Experts of a small language model.
Size: 11 layers, vocabulary 8192, 35.3M parameters.
Below are experts of layer 2 (counted from 0) of a mixture-of-experts language model. Rows are named router (the router's row for the expert), up (a neuron's input weights, with its number), down (a neuron's output weights, with its number) and show model dimensions 240-319. Each number is 500 + 50 x the weight over its row's rms, rounded and kept within 0 to 999. Numbers have three digits each.
After each expert's rows: "comes before" lists some tokens at least twice as common just after its tokens as in all text; "comes after" lists some tokens at least twice as common just before its tokens as in all text. This comes from a sample of Wikipedia text that the model never trained on. Tokens count by the router's weight.

# expert 48
router:502493581535456567496627503498522431447423533517509500471499523526521432503508493419522418412528472622452506567563469561407578531520621464542438627517579494503598506478451455426494602540491487586500480462443513536560492513567540519499453460
up0:444645392499553553495496529535560501456511477477501537565430518571465503487509649501491539554414491515515537482471499487519522529504490440592510452455513476458449498491540432484507463596380465523461518436414486601379602498479448524511401475
down0:579464536485571471504580470460497508502524498500454546506527468507480509464489607532507578559496577506521476508454402611477465448512627406537492462519524539584409409560541508467594526532510467500527414403576491523435484485444570545486410459
up1:467584531547512470481516531446581528476553432428434502486498446495523525467505571557485511436492509452537512475609486606530511455542435477514528478492497464544540434484557501538469529500534462547452503451480480435618477517480469468484468489
down1:526561587548502571470509481482567454461523553513542539457448556438544475506510391500582484476496489540476516465388517458402495426417569491471397555484481508499468528525462508586609494492454441465550456499509469483494569612552564552479489532
comes before: "2", "0", "9", "8", "7", "5"
comes after: "1", "2", "0", "9", " /", "°"

# expert 19
router:509475499513470536609610519521498528480429529516456496520442484535513510534542475432472376493479416589474554674571495541455554481479536470457472555416546513583549510503478529449479486513515488564553557466517522515509489475483543504536518543
up0:434433536550481450470557532442481548533521512556547495546345521487458456460492541529588568520493441499504472520532505498478453521498528552540460539485500545499547579477490441441543471615551563603538526442458471505521479508522446585552468441
down0:368579497486546447437459522547530504465504524541464479548557437460493463478466485520553504463474432547547496563483500470460528515408532457508518518506511493474478469500487522517535449552501530605500418474588455455592520423481515451471523496
up1:469513580500442523460477439485549554533553477551438473472522589461436476443526527569518502474516511479547456480504539501465501514501524482613505456538469527513444475569560411461461544582525392506530498498482539578502493523428571546459443535
down1:600507573528544477477455512390451581430468437554576560380519428569448467432474543512465509501533401491496583370541448492432466507497473477485506439482453431588445469593506527504479408485487465469513536513519446467444485423538626424539502416
comes before: "1", "2", "3", "4", "5", "6"
comes after: " |", "|", ",", ":", ";", " in"

# expert 12
router:412544553630478541416556570549512443498507536564509505534523515513572457555519512473441511464446508525511534392666549531523506587512609495533459529513519431482367516521534420430454599504548482557489557487494545496533528481496542503534487395
up12:438436486563462552474488497482509492528450551457566489495510554521454567576546456384496501423499468517453484432475546488514534505437468556506388539526506547552517428541451499478471585547503454546515565445493516576573519577573448495467564579
down12:523527461465384461454505443408425482597458492471496449475488469572484408571468596478436547491416485486487519365422546477510511523535525558578446488541452504403618513465535510481468510509509436498428538508513462530438540548484537360539528501
up13:478476434499491548466449419501460469423560473467556522454537442488445367507522550381491525539524529488435543450454524496576481499538467414530405508523563443548553512597427513478448563569482422541477568518506517557505480470517394449523530507
down13:489479521556443513444443518536419520555448586438421422564490444474466448520538530422448523519541497487450551556533464539523527524489483478468393506570496510474399487472394369425491384451571518479518466463505487508438556483522521462445462497
comes before: "0", "9", " |", "8", "6", "7"
comes after: " ", "1", "0", "2", "9", "8"

# expert 32
router:431625576540549551506514445405477492487454510487499512498463534595486438506466525563481391519495537414524529564537495474471470503495515501501530482528481570535572461533482495475468518515471457575557502476516517508539390445515594522444403487
up0:547660478463533436513449539476371512421458582492467540549434432449519565467493548494470474488420487480564508457486537479448487526542408507512517518494562580538590498492486402502498559434426507506420516536559475486518585457514416512541499570
down0:455369512459533459446573523463446531515472500525476461443477501534382392511468452447479454412546440494498521531421468583528532491446458488519560479484454531497589416472529481558537544479506573466544458539500575465575534495530560407435594427
up1:552500588419602467558511417492442516518513457494494499530536376566418424537543505469534537517508490538475545504599616475483493492505516504519521459408519608513494490527465495497519565496536486565548606612503501554584476536519540457555546534
down1:538446493591557524453494502502486513474489436491520471526584565550628475443512540467491483492437535427453486464448545582490410528577567546449469502505536550446624527508553523554494417515413508438485549528476486501618545528492503535493478483
comes before: "\n", "-", "|", "==", "The", "==="
comes after: "\n", ".", " |", ")", "==", " ="

# expert 40
router:400534549534501514517575436461473502490415553524512496509465528614518477527472560522482379536502537398516510511520539533516449505515457468537516403522419569484572475527526506445435502505491441534546530454489514490510455485442566576449481511
up0:486545356538503466523557485467439489546484443477459503445485521478406468468483497510461490430532558507444460533550562456508571552530466469448489525513490496464460452507553526466472515363452501526480465477446582484430493581541482518569461520
down0:600555477518460466501472473487463552604511458531479480520475517428595490445492545517456513520533558448453508607546441439538481466568546543538532436432544577485406453475520504483469469437534521567486517657459482486563439551489452526538454497
up1:533472500516575532503460477507490526476586501436498484483467463534448417537559551506469452530427482611475507495590396437473453456540458504495531503472570496472483545505515374490596491521511460464567503466467465478485485468487548548485557522
down1:511577376575458451525524608544423522596558499383465515458530513497517498480550492484420512518474473514450501512511505482588626514520672484449462500390548471555465603431459435486551402402512470534468532484504451487434546408514529434497468530
comes before: "\n", "-", "|", "==", "The", "==="
comes after: "\n", " |", ".", ")", "==", " ="

# expert 60
router:483498578547479474479601546466478456515465489541500448528476500503506511545564498474459576485455483629466534552559507483543634530529572469525510619481526531509527459531478510497548519493464466557550520518503499531540457551596427516557511450
up12:422496442582434543516457470485520498447403483521562545470427552580510546529498525448561451458555445461458556556492586505506530496460562500518550505608510471555517455529542470484533633521567472451486492511447517600519448541574534479571446482
down12:490507454445477571513509470428538598583480496484548547511358477549549550538506451586449384440539489523510575445518542458565501432533447479520542546485510540463515548517545524511470423605440479466475611550423472427476557572409533451409522509
up13:379474503527434444433548503552504532464528474517480470546411532650455377533422551521491500482517496472478494478494488560449448481539450523560566506520521390527506485469614534507423557559565596462427530481566430521525449538588496513465442482
down13:517524446494473442546460511497538447403508453607487555449512443554513529533465523553566498516461541467537473465470551569518517516490541522543562526530493597425524517513588503549519486483531452457670477476497519454558458407480461460511523419
comes before: "0", "1", " |", "9", "2", "8"
comes after: "1", "2", " ", "0", "9", " ("